config.yaml
hidden_size: 320
d_expert: 96
router_score: "softmax"
beta1: 0.9
max_seq_len: 512
train_tokens: 877500000
Below are experts of layer 5 (counted from 0) of a mixture-of-experts language model. Rows are named router (the router's row for the expert), gate (a neuron's input weights, with its number), up (a neuron's input weights, with its number), down (a neuron's output weights, with its number) and show model dimensions 120-159. Each number is 500 + 50 x the weight over its row's rms, rounded and kept within 0 to 999. Numbers have three digits each.
Before each expert's rows: a language model's description of what the expert responds to. This comes from a sample of Wikipedia text that the model never trained on.

# expert 5
It responds to: Sports team names. Club-name words and endings like FC, Rovers, Wanderers, plus blanks and slashes in football career lists and squad tables.
router:461548525491579506565535504482447523555510550507527517546583429540567387548498458561574456449487459464461510464409548503
gate0:568514476466515560469489490525432521371506448498468468459559445475449590472477522479505509511524508500548464645435573525
up0:388471556499489522481469607368521506529574509486501500546522512423503434503494478471485494417534505425507500548449541504
down0:479486536571482508537496518511487495483539498519581494586447423462488377519497459495482451437474512431503443488526510528
gate1:561424472542490401473554497509526499494594562460409520601506570481496562470463538525448478421438452514523516441545489399
up1:416426564610466469458590518489463454524564457485458557537545421561466465440472544522455486401526513373528486445442539402
down1:467491497478519466445500561513494401475521470509522522539573530536446560537531557456563498512467489442428540604554563482
gate2:453423463394547529520533396490486467565544502535457420432455564383526433543506405457488538574497469555541496564536485522
up2:372515475488449494513423497509472488538465496499486489512530550539477451556532459532466459573544462461506500433568591505
down2:544522471558513502466477541419478520453573484492511516422453575524495510531495552521516541495470496505534438541602590469
gate3:552432524569481430481493387473437544538516461553481461469483465530560547532428513474489560534534454554503406508399519559
up3:573473471521408360561456471550496459534510619505504510499474474498513520584493539467485522373552375513462475533586479508
down3:585500512501451437473578472460458523484568419443543541482526380521491476543541577468539444446575455394587471482520550448
gate4:447570555458540446523552538481485522501485491537424464499520463471504439462501395464516504473415524528505545461489457539
up4:480581516529542441453582492448455497568391524497517488532518425572534454426499398523488520385524546485552473502498427532
down4:450485571578475468498505545476469506541570568519479537539553453554467543593516574546555547442625465374457530469440483428
gate5:437525448395472551523536539530522478573471511462558472569528490450434458468502563470487565472481383551471546438630374455
up5:470587557546483515495501474485533488492634512511499483493467569621500537506447478471460508590443524377526398546464600587
down5:482536544501555500477568553448504568477588529476548478463473420503511537455465465551517567511515533486559483460468545603
gate6:356600491484540516498545605428470518506506569465544505477506507527507445414528439449457493436488497453461538520527475456
up6:570420531524467483478451453497467503516445519560529503552468553475580519534497498572454540436456545509548447533511510488
down6:471509542508583527509486479484516502471491602515520465499511508526530483445375505497539452544464532551467522508559547566
gate7:488494485474472536528520630527553484460424602484494558518526549527506555461584515484481511452471548510509457410472514533
up7:432580505423441497454530577535469460537518438500598459472447555500500536498482469382526554553496494487454391518488542526
down7:528495458587516498440488534444542476545514429499489448454506506445465402498584490547494463490458496606567510495519545540
gate8:432473557511533456475473399445558459584428503492505457449518521359482506635576478558459459582525429470467512462459604499
up8:492550532611466478445517533532472458439538420629492519509519521620524422479504493516460438501455544562466403434508370501
down8:459546496519484445517505462557480566510517553521484477506483537507465455503459509461436439519570504466528511444420529499
gate9:443493552553492494487532456508500514511425380546493607571593533586425511448421481446545529475580640498478549505392540418
up9:444501471509537553488509455503501536527428425509424530618544515654486531419464486507545501402530550504510501555422518435
down9:476483510501468489579493449520549579526479520568589532477516431502456483482413433557434521499483492524501491445492529565
gate10:554405483391505575507521563502516414526502560456604484442476496383430468476528549464485501570450502476560509571491638531
up10:594440381469478457467513512415496584529582459464465520511486517482453523520480529474500522446385499448490434572480521632
down10:466569485529581587585538450479488539615514693494438493466487501476557419462386471609410539498454498527422518536526525510
gate11:493559528389520437530530556520591412524508455432535491540544474444507572454542522516489464431540551507542560541564463455
up11:455500524486425487526475427532494496560526637555558462467467520568516467603466487457509437524479546478477375565495561529
down11:432605533418520587489444397533515503493486481518528516510442468479524459554496458430485494530511481531490489509497474478
gate12:505563566434488450613417597443493494570538590530601393517484531502475434612562474452502615577508373538486480532452534459
up12:439507544415561508555470662491452482553479585522494472450486493522556504562471396553541577506519404501540483613400513447
down12:558490473562461596439397568492551517483528441458503565417578422579406468469521490478508474427470477560503454536548533413
gate13:601391492511543500615539483529461550525417572454518480496455434443530394633490484544455417493437502533525508555572548586
up13:480593585474446530465491428509529493471509462592521547388499572501485498542465448463579533497541509446514482442489489475
down13:474563470467515435527461480489539365388505475535463458458520482380444458439487475536445546520573526512564561505477493548
gate14:603551527523489535445380398487456483545536525547489498488546521459539568483504455459537497423527520452505494512600494496
up14:508517497586395467435508453502500529494496458529466491452500486427541605560491519473511424518499497502500446541497499470
down14:524497442534589477482479521465473479514491562542519522542543379535464524474457558519508449479522488517551485454459560501
gate15:567454387459400486516432542526516554499502503535583493590486474607482562458507571521505606430425526517494382467503540576
up15:564456491489473400449570526406511476447559581441551571557505478572512492557408505471465547389442563434558462565470503619
down15:359485458492476483532496433424468575478544469521549519503474473510513520543561483508591454482521548514526494496453527547
gate16:491519461546503571499486335494518531424431486560404501534522557425458540497517557474533471510489478567420480423511523504
up16:493499412502500504512383462579450468535510550408444588535495550482460489559467469549513358493490449561471495501506572501
down16:466507481515434558456485473505535485531418542486511519421511438565477521501487499533482485551584500453551480561492493491
gate17:539497506460570512535534608563477454498514469500550499450495449452472509470525518408494528447556542416450576553512423488
up17:538501425501465447554504415616490475532450475426634539477526464488520498509507495454538500395552448476474468601422473518
down17:496581534467387483437483500601493480550411511478525484468481494449435433574410460465455529466503533457420503450546504540
gate18:491418547437591468490607458493517449561475502399429400572473517399500523511524503542437432547530511547510614562543537561
up18:548503450500509526564487451512510491527505467572471465513460419527489441485469573517477558512583460531467497573528501511
down18:503398512562489403428516429584538437409488526568528478454395523447504568473554511512485485511523570491501564522545494542
gate19:468446523584547480522572499415378581607491523484493467433493518538475422470529500548459450480556519434514455528515492530
up19:508526530527567515490472541463489582461505500560539407396467505510474470493444484510490401540420480419484444492558561456
down19:570468460523504409464379527580539497422473444511541473525506449394430496519474502505533468469372433467502575534403479501
gate20:483452579428564564597545511428448524522594425493403425524480479454516527482512485479451541472602518581447528463548429445
up20:458451449507460458443498459541569514497560388522493507442542325457547398567544547463503437566422515524597390564545558567
down20:475499561503515456421550450490540549519523462478516450507517496505463546536463461494545534420508491442472466399485463561
gate21:504470503599598465475576484430532500575581532558479355404497437514540518497480490487480420543516490494486518529527498531
up21:522624400543412569491485416492464512560435532453508550431525522428434452554567464459569472540512471524454568507559493546
down21:566557512524472465451587511590458558556518564507469415445508515495446453526473524521440410510523523445440435477384425543
gate22:522510567494433508435486549525510469403516498593585545571549407459546602487470444570483448511565594508471588433539503486
up22:600416456642507509469506481480394542546448497534388571462494628588418453549527575526450510524502474531541461478445466538
down22:529571495533411399478440581470469530507453506516422580565522593452501608463550550426499532515510533530529510479496511532
gate23:472478483401475502515528507579526476575538474505434472556504467434476535464489518508558616456487510506446556484502571459
up23:550455450480478503484513492483492505539546535526422528573526556471433439519488486505513532491563497507447481477559569452
down23:446453511493522480493501502418508529486559407520487504498497416589483520484450457442556511510554468443429530506454608441
gate24:458468548485454513476453475491459464534468430508457451467449414476553366477488395547438516501501456502470516533470504451
up24:459409432504470536559492523609527484417480467587511540536476459555461530498455535554451524533523528506570435398562529445
down24:633617450535517463519462508537395441511568498485482444422505403416375530511545512474516506498390497584520570493521476610
gate25:506586500565501602524475577476500550500440552453551523518511600529455464490545469543500473550495529466481585426616567456
up25:449405545395468520487505530540500463488539533515605450485469529421470484527523453414481564528455428549463518561509511544
down25:581510484502502501481513534514464469488460455469528549450529505526521477394457518504450485521389495471490476498487528566
gate26:518590469516382526561423533534507488535580499542571456522571505436528482514535494512579532555543420482489428497454534470
up26:572548488519487454448454441476462504455469453546567465404474535521516645553448457394577537560463561586530494504506492559
down26:491458534536452468545468453511521459397488419490463479466423476405570475456552452499470534494508524547483484526471456543
gate27:449424549449384440508443509519531493563519479464527495487504463531474504567489497464549468575467446453507531512444539549
up27:503429466451462555550521567431502504509469510372476627536493470520539490554485574610501480509551551500492637532518436431
down27:540461482585505473428556529580525524509528546521588598438489429455522557561545559564520492470405461460551486508474489492
gate28:557453478659536460409437467570533505369478566451413610469535489446441373523523503550501354547462572533536566478522505476
up28:511489515501499457548517543455458505463510509540461507540491533488543650527423468555468576490544450443500496485530518483
down28:532516525484503471498474466507481511563513464572556481475477514491522521448452519560501487559376525575387460494500457498
gate29:481445424491563575527481509497536466481510522361536518581482536505454469453519529503475574455500469579460569497574534457
up29:453487530463599521468498494461554433499510476467526573515467448590494440523533425526472480513433553545504505539435473481
down29:484424442497575456473475577484390512475447595497427585461470511448499477502459481512527577449577474520515501529588564574
gate30:502503566448498445512527590577495512502496489473491433419492479445530454608512421491497549516476395521524471540420510520
up30:515483425368461505560533549574471433506487512445416450448509502563477476594579398528482466562520470511514592499460462482
down30:528542483521482465477482582479481514568506459503394543516524495490387515449426564527461540461483488460511566559492436531
gate31:512474581531437482504509491513535540507490578480565466493544406556565446465480495562539523476491484462509388446511491546
up31:574564483488481410555438440501502477555513532455430377424423458455552558512477452464556489525507570458508447527513452491
down31:431449521545491500408483571503548441465529471432532456461511502494488454444460443480502505506429412489542560542511525551
gate32:500568514524426512403433520542538499465521572513500579478477558437436509579559418476546451647527536459543573468472418471
up32:418487524442544527527503601478504508535488453566562449478479518475526487426497532508479545587567450479512517534503550515
down32:479464531425515466565514549510474505446475520512594494630397485508447467583444510462504534539442486448428414510487387492
gate33:584596434568560494537554509481508595536476540397478453457465533521494508387487588437532488423384526514400481619416493512
up33:358477576440416518480473538442566462529508494525443573482518414509578463505506420548534544518609495492439535445486473537
down33:398373557512491451504536549432508476491508427568494503539497471516469484612478507524504569470536522457605490483509585559
gate34:584481425429540527475552520481426508504549544517528479476472479469478480496506534477489426480531460543575496585486532494
up34:508526516547535518469545553380557493487616456574453518511510457513610537510530503478480394485682578473529533459416519520
down34:407525448396584554589585497509535479459593544459507443510575507482509594381447421597399553508538554476458489563496527471
gate35:318394570491488461504430540487469477544482496449562538501511500491486432505495468566473433508494466509538541474484475481
up35:569422459568510521473470512600411549462584488591576534490577448530389498496426528478487476531512470459578492478416579510
down35:471448525544481502480547480600602522488451570439565541493468544514437535504493433500486528459494508502422497518489510452
gate36:399490482546535444553439519545518506586447476561531450463440674536487492432448407536545523530489487539530496475478506551
up36:589492453426484481502416473555511457368491459477480493468446490514495623481497471512559502457450461459512445433447471533
down36:472554510548509521518455540537445523480471517466515465488512483445443415507486540520536484492417540529572468500437574529
gate37:527501447586490522505484515382437535424478538482495448545471545610436450582466509530417485416491561517497553527527533432
up37:515554511706455516459511546419482528468445584500462437455565426583452440512514481541518457530493450496484442454445502479
down37:556499401466487496535512570517546562567442504504491459396554539619432548496484439487533531513440475487416521592388509484
gate38:368489481486373547512374437536532494550515589560559520444485556506429608458536486328535546526531453493532536415596399543
up38:489509507542486480492533460483476512446539548507514541443499428473563459496443517522467557425631457379513522583519454480
down38:475474539506527539429451538512476515541432529474427496594422432561617376487462435523470527486495529496375425461466392489
gate39:500453519408480514586547539479524466573475467512575584573443528522527435484505447456445571440497545457395606433458514481
up39:489505583638402424423448481567520482611483599510480516453443419607413468595548498505576501514507361443558411547454536523
down39:499500497465386452489407497444520571622540537590574532539532421591412601530423465603561567535467493518457503498504607476
gate40:441502479405500426527373499508540558473491491543399520542536485423432504535506432469523469621501431508507474540545483474
up40:405500578421495459478509533592525404504572432495634525505524513405530548500420488492501513500621500396573528552513474505
down40:503527430499466463477448493526494534490538509471408502439509447503533499539636560540492490451500556494479524569490486464
gate41:481476435507560412480514416471526587494504479520527405529445513519484533497443492481442470496471436441504487491483532496
up41:422451521480468512530513565585485443438502441476379500415555530429424504511560495531528421478494525471495558508545490498
down41:459526564511618527491430530473541467486583529476516467558527544525563483525477568525503597537448486554599503492603448493
gate42:402547578553594475600554476629573514518577500516526398437494454453534502485484478456494526570537446449517469453556509471
up42:468559494366452441527460491505454539528439519473558544443532541474527520476525497503504549563554478523441570429452501536
down42:510524490461465539509453518599554521503441556541502416440475575530569544562500490519488489494456547459518523599527579600
gate43:539430484503538511497502414510366500572498576548505493371458532440503510467526449478505471565581454477484571538523457527
up43:550511500462550472499467544432468483528528488487502485452524495403614475472474522493473494573545479564476547454555471569
down43:480498471515563526507535426453479487490468533515473499461526475570639517441373517460588480531593577509461504474457517433
gate44:469457552506552429475538526516489462522557429542511428485457494522493470491452419603443434526482442506569513527482531536
up44:485530420492419517474471487448477565397468502545518483455564614514519512534483535431505521515433545512478419497520519462
down44:476551488428489540442570447537449561565531496526447456485499571550513480454455458535481511560525453493462453470535477434
gate45:467541537456509510508558458405521501567506464514385520452445507454499586476476379522434532551503541537542475484538573558
up45:454451534450455452559517536506456458541492457470567563513482454566582537453476531513456479406498550441420504542563540452
down45:491443475386475389491624528534502493454503494474545528484431440519511540538500448452507591511452522599502531501501612582
gate46:517529528464610494398429481574480481499468401598484475422529538535519465451456513549508518484514493489538561517448544517
up46:561549537600500514468478486468506569395506504491449552517520510553464503478468517548550541566509474470520428501507458456
down46:542558508427480578471460491421509529438514502486508470565528571480635516460505445508459477474530563496521498401570551510
gate47:506523467497449459467417459525506548460427520455484541511469489498463491586530517481517535636443459506497421602431406444
up47:495592498605534504516492499506560556505467602481506496489486465602395437553530474559422405541550494475486535490594525422
down47:476598520511500637443513560534485560616432527523566510423538513553492501450393552586477487455428537499470397495573455506
gate48:442407567526538509531538538531484462568438524397537518543437495471490499518547568576471489495561436476449563518524499484
up48:578501425514433538471451570527523546503562541539488473457512562581399506494473563492494453468483543446520557470510529503
down48:379525530487497614541521539477465421481433480497507474538515576465479452436539522503495500546570560395537466422489485380